{"num_hidden_layers": 11, "hidden_size": 128, "n_experts": 32, "experts_per_token": 2, "d_expert": 64, "d_shared_expert": 0, "hidden_act": "reglu", "moe_layers": [2, 3, 4, 5, 6, 7, 8, 9, 10], "n_empty_slots": 4, "router_score": "softmax", "normalize_top_k": true, "routed_scale": 1.0, "balance_loss": 0.017, "balance_bias": false, "router_noise": 0.3, "init_std_router": 0.0153, "lr_router": 0.000531, "vocab_size": 7509, "norm": "rmsnorm", "norm_eps": 1e-05, "tie_word_embeddings": false, "optimizer": "muon_variant", "learning_rate": 0.00476, "beta1": 0.93, "batch_tokens": 262144, "max_seq_len": 1024, "train_tokens": 847100000, "max_steps": 3232, "dataset": "wikipedia_en"}
Below are experts of layer 8 (counted from 0) of a mixture-of-experts language model. Rows are named router (the router's row for the expert), gate (a neuron's input weights, with its number), up (a neuron's input weights, with its number), down (a neuron's output weights, with its number) and show model dimensions 64-127. Each number is 128 + 24 x the weight over its row's rms, rounded and kept within 0 to 255.
After each expert's rows: a language model's description of what the expert responds to. This comes from a sample of Wikipedia text that the model never trained on.

# expert 29
router [125  96 153  95 167 113 126 153  90 116 152 151 122 109 176 127 129 128 150 105  87 101  91 149 115 125 133 110 156 132  99 121 144 101 136  97  82 164 128 157 119 107 150 140 131 126 104 126 142 140 128 113 122 101 157 117 125  90 157 136 147  94 142 150]
gate1 [130 128 126 127 129 177 112 149 157 158 102 164 130 120 157 129 157 144 151 155 106 124 135 139 137 116 118  93 141 130 113  87 150 126 140 102 131 118 121 143 112  63 168 156 133  99 159 111 117 154 135 106 117 100 111  95 164 129 135 129 179 130 159 128]
up1 [169  97 131 111 166 102 113 125 108 147 122 134 108 121 128 122 147 154 132 125 156 104 138 121 110  98 104 111 125 122 116 105 108 171 146 147  96 135 131 206 116 135 125 132  84 116 153 123 104 113 123 114 139 103 111 211 140 121 137 133  97 118 149  98]
down1 [122 132 109  83  93 139 150 127 152 148 142 110 127 144  81 119 132 132 143 138 129 153  92 117 173  72 109  73 112 126 126 122 121 110 129 168 195 113 136 119  75 132  90  94 144 115 155 139 121 130 150 129 116 157  85 138 132 133 143 164 165 118 116 132]
gate2 [151 122 121  87 141 146 143  94  94 124 176 142 123 123 141 148 168 110 107 163 139  78 155 120 118 109  99 124 128  92 110 154 156 115 134 131  92 146 108 121 110 118 107 113  88 103 116 143 134  60 136 111 118 117 151 121 156 118  83 113 156  79 114 150]
up2 [161 140 111  97 131 111 121 150  82 144 155 137 113  67 129  79 120 117 159 130 118 137 109 150 135 148 111 140 168 117 110 105 171 123 107 116 144 155 103 136 115  87 156 111 120 123 160 126 103 133 125 152 191 146 168 123 102  79 101 155 158 152 135 101]
down2 [112 123 146 123 156 169 149 142 105 148 118 135 158 171 131 130 106 138 114 122 118  88 104 135 125 132 152 119  76 162 163 100 118 144 135 114 128 162 136 104 115  98 142 138 126 120  94 124 155  78 125  66 124 167 108 102 124 130 163 141  90 114 128 130]
gate3 [157 107 177 136  87 124  88 137 130  93 125 143 125 123 169 131 119 151 145 149 120 110  90 144 106 117  61 166 146 135 134 155 146 110 101 123 142 108  95 129  98 125 131 177 168 114 149 131 101 117 108 130 107 104 132 140 125  84 109 129 172 126 115 148]
up3 [113 163 111 117 191 103 138 133 117 161 123  89 174 116  98 115 113 109 126 135 112 133 158 122 102 102 134 107 148  91 151 103 106 111 108 136 121 125 192  97 142 122 102 101  91 162  89  91 128 139 145 134 139 128 148 110 128 203 135 150  86 152 116  96]
down3 [135  97 178 108 143 155 124 114 150 131 147 126  80 127 121 140 160 165 126 140 113 110 101 113 139 100 111 122 110 127  92  88 158  77 137 144 159 122 126 145 121 100 148  99 169 112 106 182 135 134  83 106 139 148 139 117 103 111 134  93 175 134 116 154]
gate4 [114 135 162 113 113  92 133  98 123  94 156 140 116 113 150 181 147 149 137 123 103  93 113 167 141 138  91  84 138 143  89 113 119 115 120 149 119 135 100  93 102 119 160 171 127 111 111 164 160  85 120 112 115 112 146 138 163 105 133 171 130 125 165 132]
up4 [123 167 106 124 115 152 111 131  87 157 131 123 141 143 102 107 112 129 139 102 153 154 141  88 137  79 135 140  92 115 147 124 136 141 157 113 156  97 141 146 155 131 105  85 121 137 152 205 105 113 166 155 131 130 105 147 100 116 147 137 147 142 150 105]
down4 [122  93 139 123 132 112 141  96 140 132 123 128 114  94 130 138  93 119 108  90 145  85 143 161 123 160 154  96 135 166 101 157 100 110  96 165 137 134 144 152 122 152 103 122  95 150 119 116 160 141 124 119 158 153 139 120 113 149  75 122 119 119 108 120]
Periods and other sentence-final marks such as )., "., !, ?, plus line breaks and decimal points in numbers like 34.1.

# expert 27
router [178 121  85 170 130 124 131 113  90 124 123 136 101 146 163 111  77 151 137 134 104  98  86 102  96 121 134 153 110 142 124  81 134 127 136 172 149  98 115 180 122 120 119 140 109 131 106 152 153 120 150 150 161 130 146 125 151 119 112 116 173  96 162 114]
gate0 [170 111 135 129 144 146  96 129  85 141 107 100 120 137 107 127 127 117 104 164 129 112 109 134  99  97 107 127 100 153 158  87  80 133 157 110 187 122 126 138 118 128 124 141 155 136 101 175 139 113 123 114 136 100 128 136 126 105  74 134 124 145 132 118]
up0 [157 138 148 157 150  93  96 142 106 166 133 178 112 185 126  97 121 112 116 154 165 124 104  96 139 104 104 156 144 135 131  58 143 140 162 151 161  99 135  98 116 114 120 114 133 157 114 177 154 174 131 143 151 137 148 106 144  83 104 148 140 150 103  74]
down0 [ 96 126 122 144 117 164 141 120 145 125 108 129 137 126 117 118 134 147 154 155 119 173 151 138 104 144 179 175 147 140 144 152 133  81 142 120 123 107 152  55 161 129 141 124 114 108 152 112 101 134 155 134 149 118 147 108 169 127  95 106 140 101 128 101]
gate1 [128  89 113 146 140 141 134 137 119 115 167  99 155 145 138 117 102 162 129 113 128 158  99  83  76 137 123 122 110 122 138 118 189 122 135 113 124  82  94 136 116 112 126  98 158 156  98 161 150 113 115 110 142 117 141 161 136  93  94  99 163 126 134 118]
up1 [145 187 104 109 117 103 122 124 132 121 142 104  97 126 118 108 121 158 139 114 154 144 129 121 128 141 103 121 143 174 192 110 121 122 152 151 112 111 166  71 142 117 113 110 122 134 191 126 149 160 144 160 120 130 129  59 135 136 124 109 131 129 135 153]
down1 [150 127 140 120 127 136 140 141 144  94 164 129 104 154 135 156  83 186 155 150 158 162 137 141 111 112 171 133 136 144 144 111 142 142 124 135 186 143 128 129 134 103 113 134 142 169 147 107 107 123 127 143 122 159 117 105 119 119  90 178 159 109 159 143]
gate2 [120 115  99 136 110  99 151 111 108 144 117 209 126 127 126 100  99 103 134 130  90 150 156 147 165 149 137 144 143 178 112 115 128 106 110 117 163  92 137 159 128 114 147 173 111 130 141 100 150  93 141 125 143  84 147 133 121 103  57  87 159 143 147 103]
up2 [149 136 109 117 169 112 123 132 111 170 167 153 125 146 102 111 128 134 113 148 149 123 106 136 135 122 126 176 171 172 119 112 184 117 135 109 139  87 126 106 111 118  96 189 113 170 135 111 153 134 144 144 144 156 139 101 135  96 101 124 183 128 177 128]
down2 [156 147 166 113 122 124 106 137 111 138 125  78 148 130 128 149 132  82  88 113 124 134 141 104 121 155 138 114 162 169 102 130 119 121 123 130 147 142  88 121 134 145 160 117 115  82 106 117 149  94  87 158 118 111 155 145 137 134 121 128 109 118 106 118]
gate3 [145 141 117 106 121 134 141 135 114 152 154 117  98  98 102 144 125 134 134 148  96 110  96 150 114 110 115  95 151 161 163  76 130 159 135 144 144 135 104 104 109 139 115 151 110  83 118 171 166 142 100 171 179 129 150 123 146 137 118 142 107 106 142 139]
up3 [ 86 126 102 144 187 142 131  99  81 112 152 144  90 114 114 107  90 136 108  95 119 191 131 105 117 148 111 149 151 106 156  83 123 122 150 127 120 154 155 140 133 127 127 100 177 176 165 118 151 170 149 133 109 145 138 102 136  95 147 120 116 102 149 144]
down3 [ 96  99 126 108 107 141 134 110 134 100 149 110 173 111  96 122 133 136 108  81 157 136 139 145 103 103 128 175 148 127 142 117 130 151 139 174 156 113 157 143  75 134 110 143 135 122 165 156  90 113 127  87 110 107 157 110 139 156 105 144 161 137  88 146]
Line breaks in infobox lists and before section headings, plus possessive determiners like his, her, its, their, whose.

# expert 30
router [162 169 132  87 124 146 128 143 102 135  88 117 126 124  82 148 142 126  83 130 142 126 119 132 139 113 151 115 155 124 120 116 164 128 146  98 152 128 112 113 125 132 142 123 187 105 115 116 123 103 140 101 126 124 117  99  87 127 138 106 107 134  79  78]
gate0 [138 149 109 116 152 148 113 131 109 111 124 129 144 120  91 111 133 142 124 160 160 114  93 138 171  81 139 108 144 104  69 101 112 152 153 116 169  93  98 126 150 115 165 122 139 113  84 140 126 151 145 150 163 110 114  75  88 135 180 126 134 146 104 104]
up0 [138 146 105 128 124  93 116 173  91 100 155 142 142 107 134 120 145 161 119 115 131  97 122 138 107  95 160  52  90 146 142 110 138 158 121 166 160 155 100 122 125 151 149 116 110 147 133  85 118 156 110 152 101 101 141 128 111 144 149 110 148 132 123  97]
down0 [166 108 127 149 134  85 136  84 149 138  90 118 106 103 108 126 140 115 114 131 125 140 118 103 159 100 102 146 110 133 130 150 166 128 115 139 133 146 106 102 133 113 143 135 125 116 150 189  58  94 118 175 119 136  91 127 127 126 141 116 143 101  74 136]
gate1 [120 160 104 132  90 110 125 153 158  89 121 130  96 172 131 136 143 122 127 100 123 144  99 162 132  95 132 164 129 116 129 100 143  93 154 137 118 174 125 186 108 130 175 120 150 132 118 133  86 120 130  93 120 162 117 119 117 148 138 121  87 169 104  93]
up1 [169 118 172 111 167 117 142 109 102 179 163 101  86  90 107 137 157 124  92 143 128 148 142 127 102 117 124 128 128 115 117 133  81 122 123 118 127 101 122 106 110 134 127 144 143 113 132 125 196 134 121  49 148 138 124 131  88 142 159 106 166 121 139 164]
down1 [121 112 122 167 113 153 151 105 105 143 150 142 176 122 166 139 123 166 135 141 148 134 116 158 127 164  98 117 159 114 156 116 121 152 116 131 188 115 139 138  84 137 155 136 120 114 129 108 115  96  97 106 158 152 114 128 126 107 130 169 127 119 121 155]
up2 [128 128 128 128 255 128 128 128 128 128 128 128 128 128 128 128 128 128 128 128 128 128 128 128 128 128 128 128 128 128 128 128 128 128 128 128 128 128 128 128 128 128 128 128 128 128 128 128 128 128 128 128 128 128 128 128 128 128 128 128 128 128 128 128]
gate3 [111 143 122 118 110 156 119 162 115 148 121 120 119 168 131  97 123 135 137  95 148 122 123  87 115  98 106 127 128 101 150  89 128 146  75 110 120 134 128 117 116 124 133 126 135 137  99 157 111 111 153 119 169 127 118 124 140 136 153 149 104 134 125  92]
up3 [140 149 130  99  96 142 123 117 146 126 162 124 141 158 142 129 175 162 145  97 142 107 148 111 143 135 132 125 163 128 135  89 128 134  72 118 150 124 115 128  92 122 165 147 123 126 146 133 171 111 167 114 152 131  81 118 149 158 158 122 147 111 121  79]
down3 [124 157 148  76 146 134 147 121 125 119 126 140 123 125 131 128 123 117 154 157 115 170 158  57 136 137  90 125 124  81 134  95 106 132 107 129 115 106 131  98  81 124 173  83  98 145 109 146 115 116 151 150 135 165 144 138 122 140 132 107 119 155 164 163]
Commas, and, or, & and including that join items in lists, often universities, schools, places or people (Harvard and Stanford).

# expert 9
router [145 155 113 119  60 129 149 137 173  98 118 139 115 136 117 129 125 150 135 159 137 124  69 105 144 121 108 149 110 135 133 175 124 124  94 161 173 124 127 124 151 106 141 129  90 117 161 119 121 109 137  89 156 125 160 148 131 111  98 112 106 151 159  93]
gate0 [124  96 121 104 103 102 159 130  96 113  94 131  96 116 109 130 142 147 118 113 113  84 151 127 126  65  97 157 128 137 113 120 138 103 123 149 127 142 141  98 105 163 119 119 132 127 101 151 133  96 157  86 147 138 188 122 112 129 126 133 146 109 159 115]
up0 [145 100  95 131 103 150 155 146 121 113 121 122 153 147  78 119 135 123 146 119  79 130 147 125 138 121 107 156  94 108 139 130  86 127 116 117 135 138 107 106 131 107 144 104 134 126 117 134 119  99 140 152 106 141 139  98 107 146 107 113 156  48 110 157]
down0 [134 132 145  73 144 107 142 151 150 154 131 114 160 134  85 107 131 121 136 157 137  94  99 151  95 129 127  92 137 118 142  94 130 109 114 137 117 157 110 113 124 149 168 129 143 139 102 146 165 124 161 107  98  89 112 135 129 126 158 134 114 138 120 111]
gate1 [ 97 109 154 112 110 144 122 122 125  73 133 160 125 146 129 136 160 131 155 114 114 128 118 121 143 100 135 104 119 143 142 166 125 177  96 128 112 127 101 125 114  79 121  97 110 139 139 120 146 132 108 131  51  97 121 148 104 125 113 128  58 132 153  87]
up1 [111 121 139 112 177 189  88 130 147  33 135 113 110  84 157 126 135 144 136 122  95 107 120  85 158 127 167 112 130 149 136 138 176 137 169 124 123 148 110 116 126 124 132 137 119 107 152 160 117 163  97 138 167 124 107 133 140 177 123 119 102 119 160 144]
down1 [136 156 141 108 102 132 157 127 137 114 149 173 139 133 143 107 108 112 107 132 123 112 131 128 160  74 101 102 144  90 135 120 156 135 143 122  38 141 151  99 176 148 125 165 147 124 125 112 126 149  89 122 124 128 121 127  77 111 178  93 142 163 139 126]
gate2 [123 158 132 133 118 149 146 115 126 137 147 153  89 102 129 141 159 158  75 137 143 102  95 125 180 108 109 169 117 151 100 140 121 127 141 126 171 151 131 122 113  95 122 103  71  91 136 107 114  96  93 110 178 134 165 107 100 129  95 106 126 138 133 120]
up2 [130 159 131  91  90  94 113 135 121 122 164 111 104 143 123 138 138  90 164 173 178  88 137 166 106 123 144 105 110 157 148 101 116 127 139 125 143 124 114 152  42 109  72 130 134 116  95 144 127 163 134 123  87 104 105 118 148 112 121 174 135 151  95 132]
down2 [137 120 130 133 144 119  42 151 147 107 136 140 130  89 133  94 142 136 122  98  96 118 131 125 132 114 138 124 137 136  83 113 135 171 125 122 106 113  95 115  77 151 127 132 123 123 158 143 118 138 168 151 103 138 111 167  98 122 208 141 117 128 114 126]
gate3 [191 146 110  94 107 113 151 120 123 106  95 142 114 149 137 116 113 132 110 142 121 115  94 145 140 159 100 171 121 135  94 142  92 138 109 137 193 141 113 165 136  82 143 112 133 130 133 110  86 111 162 123 132 117 167 113 119 133  83 143 115  96 142 115]
up3 [151 137 116 169 178 140  96 135 116 104 155 199 152 134 125 149 158 122 133 142  93 122 101 157 129 153 158 135 131 121  97 164 112  97 113 133 123 141 154 126 120 147 154 114 124 116 142 147  46 112 161 115 145  94 163  91 130 123 140 116 165 113 154 105]
down3 [132 159 112 110  98 103 130 131 138 139 111  76 154 137 121  72 135 109 147 132 143 138 140 100  84 177  77 174 145 144 153 159 132 159 106 150 161 148  95 157 103 160 135 108 111 134 110 127 116 123 177 188 140  81 123 137 123 166 124  99 144 110  96 110]
Determiners opening a noun phrase, mainly a and an, plus the, some, several, most, any and counts like two or first.

# expert 25
router [112 127  96 175 172  80 113 104 164 135 145 108  92 124  90 133 121  93 128 149 125 161  49 164  97 149 138 112 100 150 148  72 112 173 114 101 138 176 131 151 130 147 150 117 137 126 147 129 134 123 122  86 138 149 110 106  84 153 118 143 136 148 124 135]
gate0 [129 140 151 130 120 135 163 131 106 149 133 125 122 144 187 157 144 146 133 114 130 179 117 109 146 119  89 114 180 129 147  90 124 106 168 111 125 137 140 126 135  95 171 136 151 138 112 169 113 143 143 114 140 172 127 134 125 126 143 172 131 147 139 120]
up0 [103 135  97 143 129 164 120  81 152 118 168 144 131 150 159 128 134 143  73 147 146 155 108 141 152 109 125 126 119 104 103 122 154 110 107 170 111 132  69 127 117 118 165 128 122 152 156 160 137 177 103 112 126  95 115  96 150  96 159 144 118 114 151 163]
down0 [181 139 117 131 130 109 114  69 150 101 134 110 172 103 100 133 113 138 108 113 110 138 130 140 147 173 145 115 119 170 104 151 132 112 134 116 114 152 123 133  48  91 141 137 110 125 152 121 113 132 112 126 119 123 163 139 137 141 141  86 108 134 137 174]
gate1 [181 144 114 139 102 130 122  92 153 119 152 167 116 102 138 101 200 125 109 131 102 178  83 138 127 153 140  95 119  96 133 138 176 151 135 110 144 157 102 162 108  84 158 142 121  96 118 102 120 115 132  98 141 130 114 191 116 147 108 135 132 135 111  95]
up1 [145 106 114 156 142 122 121 110 104 117 173 122 110 134 150 112 149 117 145  82 151 132 150 115 118 146 105 154  99 164 138 163 115 176 153 150 164 174 124 145 133  93 143  72  88  89 153 104 111 124 162 114 124  74 138 114 104 130 108 148 101 146 131 113]
down1 [137 136 138 119 167  95 131 122 143 169 160 100 107 136 135 163 140  91 111 116 116 149 107 116 123 156 159 119 117 148 124 140 133 154  90  71 111  99 154 111  46 121 121  93 161 119 170 137 152 145 119 161 142  97 165  90 114  90 111 106 124 111 118 135]
gate2 [135 132 112 134 111 129 105  96 164 100 145 118 148 112  75 156 162 104 161 130 113 113  64 186 117 150 141 142 127 129 106 145 128 127  91  93 144 150 113 139  93 131 143 143 166 109 175 152 149 124 140  84  69 121 165 118  98  98 121 129 118 182 123 100]
up2 [108 135 111 113 111 148  83 157 133 141 115  99 154  90 128 192 119 134 101 108 131 112 145 150  84  77 163 169 138 142 138 109 170 142 106 163 159 114 138 106 122 132 126 155 119 113 154  99 111 114 113 126 123 121 174 133 131 106 156 126 161 110 123 138]
down2 [ 87 144 102 146  64 125 104 153 116 110 151 167 140 105 135 128 138 123 143 128 141 156 153 184 155 165 136 126 114 139 146 138 136  82 102 139 189 144 164 117 127 152 173 119 122 136 103 114 174  68 132  96 111 148 121 124 138 145 146 141 115 151 154 111]
gate3 [134 137 131 159 143 101  96 100 116 145 152 108 133 148 140 152 148 158 122 128  93 127 144 133 153 157  91 114  97 137 110  69 168 152 136 110 166 127 141 134  90 127 128 145 142  85 161 149 136 177 127 169 127 118 118 163 101 175 108 155  93 160 164 108]
up3 [104 149 136 132 106 137 105 113 162 150 164 173 117 131 146 152 137 167 145 100 106 154  59 166 117 148  83 141 108 144 115 138 119 116 143 116 143 143  96 137 103 116 175 129 132 146 154 137 121 150 169 138  71 121 124 122 104 155 148 144  95 137 112  91]
down3 [164 139 117 157 132 132 129 163 112 127 151 131 153 128 131 108 127  92 122 117 136 121 111 138 126  96 136 139 103 125 142 170  75 106  87 105 101 124 151 210 152 122  93 141 133 115 111 136 119 102 111 128 132 161 149 111 146 104  95 126 109  96 148 178]
Lone space tokens before unusual or non-Latin words and empty table cells, and word-initial prefixes like con, res, ex, ad.

# expert 17
router [169 105 126 130 154 138 104 146 121 142 110 118 118 150 111 118 161 108  99 162 132 153 150 167 167 106 110 118 119 142 118 152 116 153 138 120 126 135  72 143 106  90 173 137 180 108 165 138 170 151 107 112 126 134 134 102  98 143 159 195 114 147 125 125]
up1 [128 128 128 128 128 128 128 128 128 128 128 128 128 128 128 128 128 128 128 128 128 128 128 128 128 128 128 128 128 128   0 128 128 128 128 128 128 128 128 128 128 128 128 128 128 128 128 128 128 128 128 128 128 128 128 128 128 128 128 128 128 128 128 128]
gate2 [137 106 130 147 106 171 101 152 118 109 118 134  94 121 129  95 129 123 117 171  97 124 140 135 170 113  91 100 117 153 153 134 136  91 126 171 133 150 104 189 110 116 158 220 115 116 122 109 144 107 138 145 149 120 137 119 146 122 151 124 124 129 138 127]
up2 [142 143 109 181 177 150 134 142 119 108 108  65 133 135 126 115 122 152 140 134 116  86 145 110 103 114 135 143 126 133 130 134 126 130 108 115 119  90 169  98 150 160 129 115 144 180  99 129  98  62 103 140 147 132 128 170 168  75 126 123 101 112 140 140]
down2 [114 111 150 121 105 134 142 153 119 145 158 131 135 124  95 156 147 197 145  97 165 109 140 100 151 149 133  92 110 144 124 144 154 140 128 132 127 107 123 121 113 121 134 172 133  87 135 124 116 144 121 126 119 154 139 156 152 119  89 160 123 136 131 171]
gate3 [136 105 114 147 132 120  81 106  66 116 104  95 133 149 134  91 107 147 119 133  94 143 142 158 146 116 112 127 147 114 125 122 110 103  95 108 101  93  99 110 106 117 141 117 124 144 153 137 171 178  98 109 129 134 181 114 102 149 154 159 121 134 132 134]
up3 [162 194 113  93 138 128 153 129 141 135 111 108 149 138 120 156 137  72 136 144 112 115 128 108 107 119 150 106 106  82 123 146 161 114 122 119 160 116 107 153 131 102 132 162 102 116  99 127 136  66 134 103 140 151 104 142 175 158  87 142 105 155 103 116]
down3 [ 99 103  91 115 156 119 156 113 116 139 143 150 114 149 126 141 114 180 115  97 112 126 124 118 120 114 122 134 108 139 142 123 121 129 139 157 126 129 173 115 110 134 138 101 138 145 136 140 100 148 139 121 141 111 111 133  64 121 132  81  88 112 136 125]
gate4 [126 107  98  74 140 127 139 156 113  98  77 140 151 125 137 124 163 126 110 119  72 113 131 139 144 127 112 158 137 111 124 109 121 111 149 138 141 108 120 189 127 101 146 122 154 103 127  90 121 133 133 148 178 151 111 101 115 148 126 114 135 176 130  98]
up4 [125 167  96 110 106 140 136 133 135 133 146 113 131 122 145 112 102  95 100 133 120  97  87 133 132 124 134 157  86 135 104 141 164 148 138 110 123 113 114 105 128 119 153 145 140 143 120 177 163 121 104 129 106 162  82 126  85  76 100 142 117 110 154 131]
down4 [120  95 148 122 136 159 140  81 122 146  96 120 125 115 125 114 134 136 140 158 148 134 146 179 125 161 146  84 129 115 155 115 151  93 142 132 171 189 136 155 144 102 131 145 105  85 142 140 178 168  62 145 107 156  93 161 117 148 127 162 119  90 119 137]
First pieces of personal surnames right after a given name or initial, such as Jeff Hend-rickson, Robert C. Bar-nard, McG, Ell.

# expert 23
router [120 134 143 108 102  84 121 150 142 152 142 176 109  70 125 131 105 119 100 144 143 106  97 128 117  74 107 133 127  87 139 120  83 125 103 155  82 117 137 147 134 132 160 142 156 114 142 149  82 141 105 107 162 101 150 121 142 146 118 136 156 148 104 117]
gate1 [ 82 105  97 143  80 145 103 124 185 135 140 115 139 123 137 113  88 109 105 137 126  86 127 135 120 105 117 111 113 102 132 124 113 141 133 107 120 172 187 128 127 142 159 137 156 114 114 157 116 142 144 117 135  80 149 112 134 129  69 138 137 150 160 104]
up1 [ 76  49 109 142 107 135 125 140 157 143 151 153 152  80 111 181 138 127  67 122  86 167 141 154 135  91 121 136 108  86 130 143 114 169 111 117 136 122 132 116  93 138 148 139  99 159 109 106 143 165 148 118 151  89 119 112 100 153 126 135 172 160 122 120]
down1 [121 123 111  62 115 159  94  78 124 155 138 105 127 152  91 108 136 101 158 108 172 170 131  89 117 118 142 135 131 152 130 111 148 124 122 127 137 110 135 115 159 131  97 123 100 135 137 109 110 104  91 106 130 121 120 158 109 107  87 147 153 145 141 144]
gate2 [156 138 134  85 137 108  80 103 146 135 141 146 146  79 149 116 171 144 107 130 150 131 119 138 125 111 113 133 143 117 108 134  85 132  97 130 139 148 107 164 113 114 172 119 157 140 160 155 108 141 129 109 135 116 148 145 126 111 108 142 107 134  99 135]
up2 [155 101 169 173 148 148 133 131 150 142 112 140  90  57 133 131 129 116 159 114 126 128 158 148 130 180 161 118 133 156 114 141 118 108  96 130 135  95 134 101 101 134 122 153 151 129 128 131 110 198 127 137 138  99 129 143 122 145  94 113 155  89 156 129]
down2 [ 86 114 131 130 128 132 155 125 134 117 129 104 143  97 125  95 146  83 137 146 138 172 157 102 138 165 144 122 127 133 156 138 144 141 158  89 141 115 139 154  20 126 124 100 148 147 146 119 163 102 173 187 124 104 107 170 102 110 118 132 145 118 124 142]
gate3 [137 141 136 114 148 135 115 104 129  98 129 147 140  80 119 115 115 156  96 107 113 109  66 136 131 104 130 142 128 106 133  91 153 149 105 114  77 158 130 130 133 103 150 172 132  76 141 138 104 118 125 100 119 106 129 143 108 117 125 129 111 180 121  82]
up3 [ 91 150 112 137 154  90 134 127 111 115 143 141 108 119  98 126 148 115 170 102 129 108 152 129 108 141 133 160 133 157 156  85 145 145 100 151 178 153 136 114 148 116 144 154 126  94  92 144 157 159 113 131 124 143 106 110 126  93 148 142 134 156 117  76]
down3 [125  93 115 153 114 146 180 161 138 134 151 130  72 142 151  65 103 138 118 119 109 114 123 133 146 114 166 121 169 148 136 153 146 125 143 102 119 161  99 107 107 152 136 123 135 188 154 112 118 143 154 102 137 126 131 119 136 194 129  85 126 146 116 117]
gate4 [128 128 128 128 128 128 128 128 128 128 128 128 128 128 128 128 128 128 146 128 128 128 128 128 128 128 128 128 128 128 128 128 128 128 128 128 128 128 128 128 128 128 128 128 128 128 128 255 128 128 128 128 128 128 128 128 128 128 128 128 128 128 128 128]
Line-initial dashes and table pipes in lists and tables, plus capitalized first words of titles such as The, Big, My, Best.

# expert 7
router [128 142 145 101  47 118 156  98  98 112 132 123 121 105 134 157 130 115 130 100 127 144 165 108 127 121 138 103  74 169 121  83 108 136 114 140 100 146 130 130 120 132 135 108  98 152 142 123 122 102 111 119  88  93 111 126 130 110 136 151 137 136 176 135]
up1 [128 128 128 128 128 128 128 128 128 128 128 128 128 128 128 128 128 128 128 128 128 128 128 128 128 128 128 128 128 128 128 128 128 128 128 128 128 128 128 128 128 128 128 128 128 128 128 128 128 128 128 128 128 128 128 128 128 128 128 128 128 128 203 128]
up2 [128 128 128 128 128 128 128 128 128 128 128 128 128 128 128 128 128 128 128 128 128 128 128 128 128 128 128 128 128 128 128 128 128 128 128 128 128 128 128 128 128 128 128 128 128 128 128 128 128 128 128 128 128 128 128 128 128 128 128 128 128 128 128 128]
gate3 [106 114 168 133 154 124 135 120  80 138 111 131 116  86 156 184 113 133 152 140 143 133 128 142 156 104  97  99 135 120 121 129 108 159 116 117 121 140 102 107 137 101 149 146 181  81 138 156 125  99 130 150 140 137 127 129 144 123 155 122  68 167 144 101]
up3 [166 122  79 110 102 132 134 107 166 122 134 135 139 146  94  88 150 132 155 133 114 114  92 106 104 134 145 131  93 123 128 127 115  93 144 164 130 118 103 128 159 186 138 105  66 127  90 131 148 138 111 106 128 127 144 115 105 104 138 105 133 118  93 145]
down3 [ 92 112 132 112 118 133 138 105  95 104 102 156 125  87 120 106 112 110 106 108 147 116 129 130 139  98 147 115 124 150  95 122 149 177 158 111 146 129 127 114  90  74 115 143 140  73 123  97 154 164 143 131 113 169 127 117 124 115 149 111 115 123 108 131]
gate4 [110 109 158 135  79 127 118 113 129  76 107 138  72 149  99 100 143 101  96  98 113 145 139 136 137  97 155  86  98 125  95  96 155 147 142 151 102 161 131  91 117 153 126 140 140 190 119 144 151 118 146  75  97  94 136 125 135 117 177 156 119 119 151 117]
up4 [114 130 129 171 150 102 140 123  98 130 165 118 127  76 112 153 125 163 127 204 164  94 131 121 109 170 123 160 121 134 163 171 129  87  84 163 134 102 128 118  90  97  75 146 119 160 145 150  82 117 123 152 101 154 102 130 142 126 120 152 149 105 128 136]
down4 [105  95 141 160 186 113 121 111 126  58 123 188 126 127 132 139 143 136 126 157 142 106 120 129 136  81 165 143  94 127 123 110 157  99 117 161 123  94  79 108  87 106 123 109 129 112 121 135 136 168 115 116 174 136 163 133  74 142 135 104 134 145 130  93]
Pipe separators in tables, plus colons and semicolons in infobox fields and result strings such as L; W; D and Total:.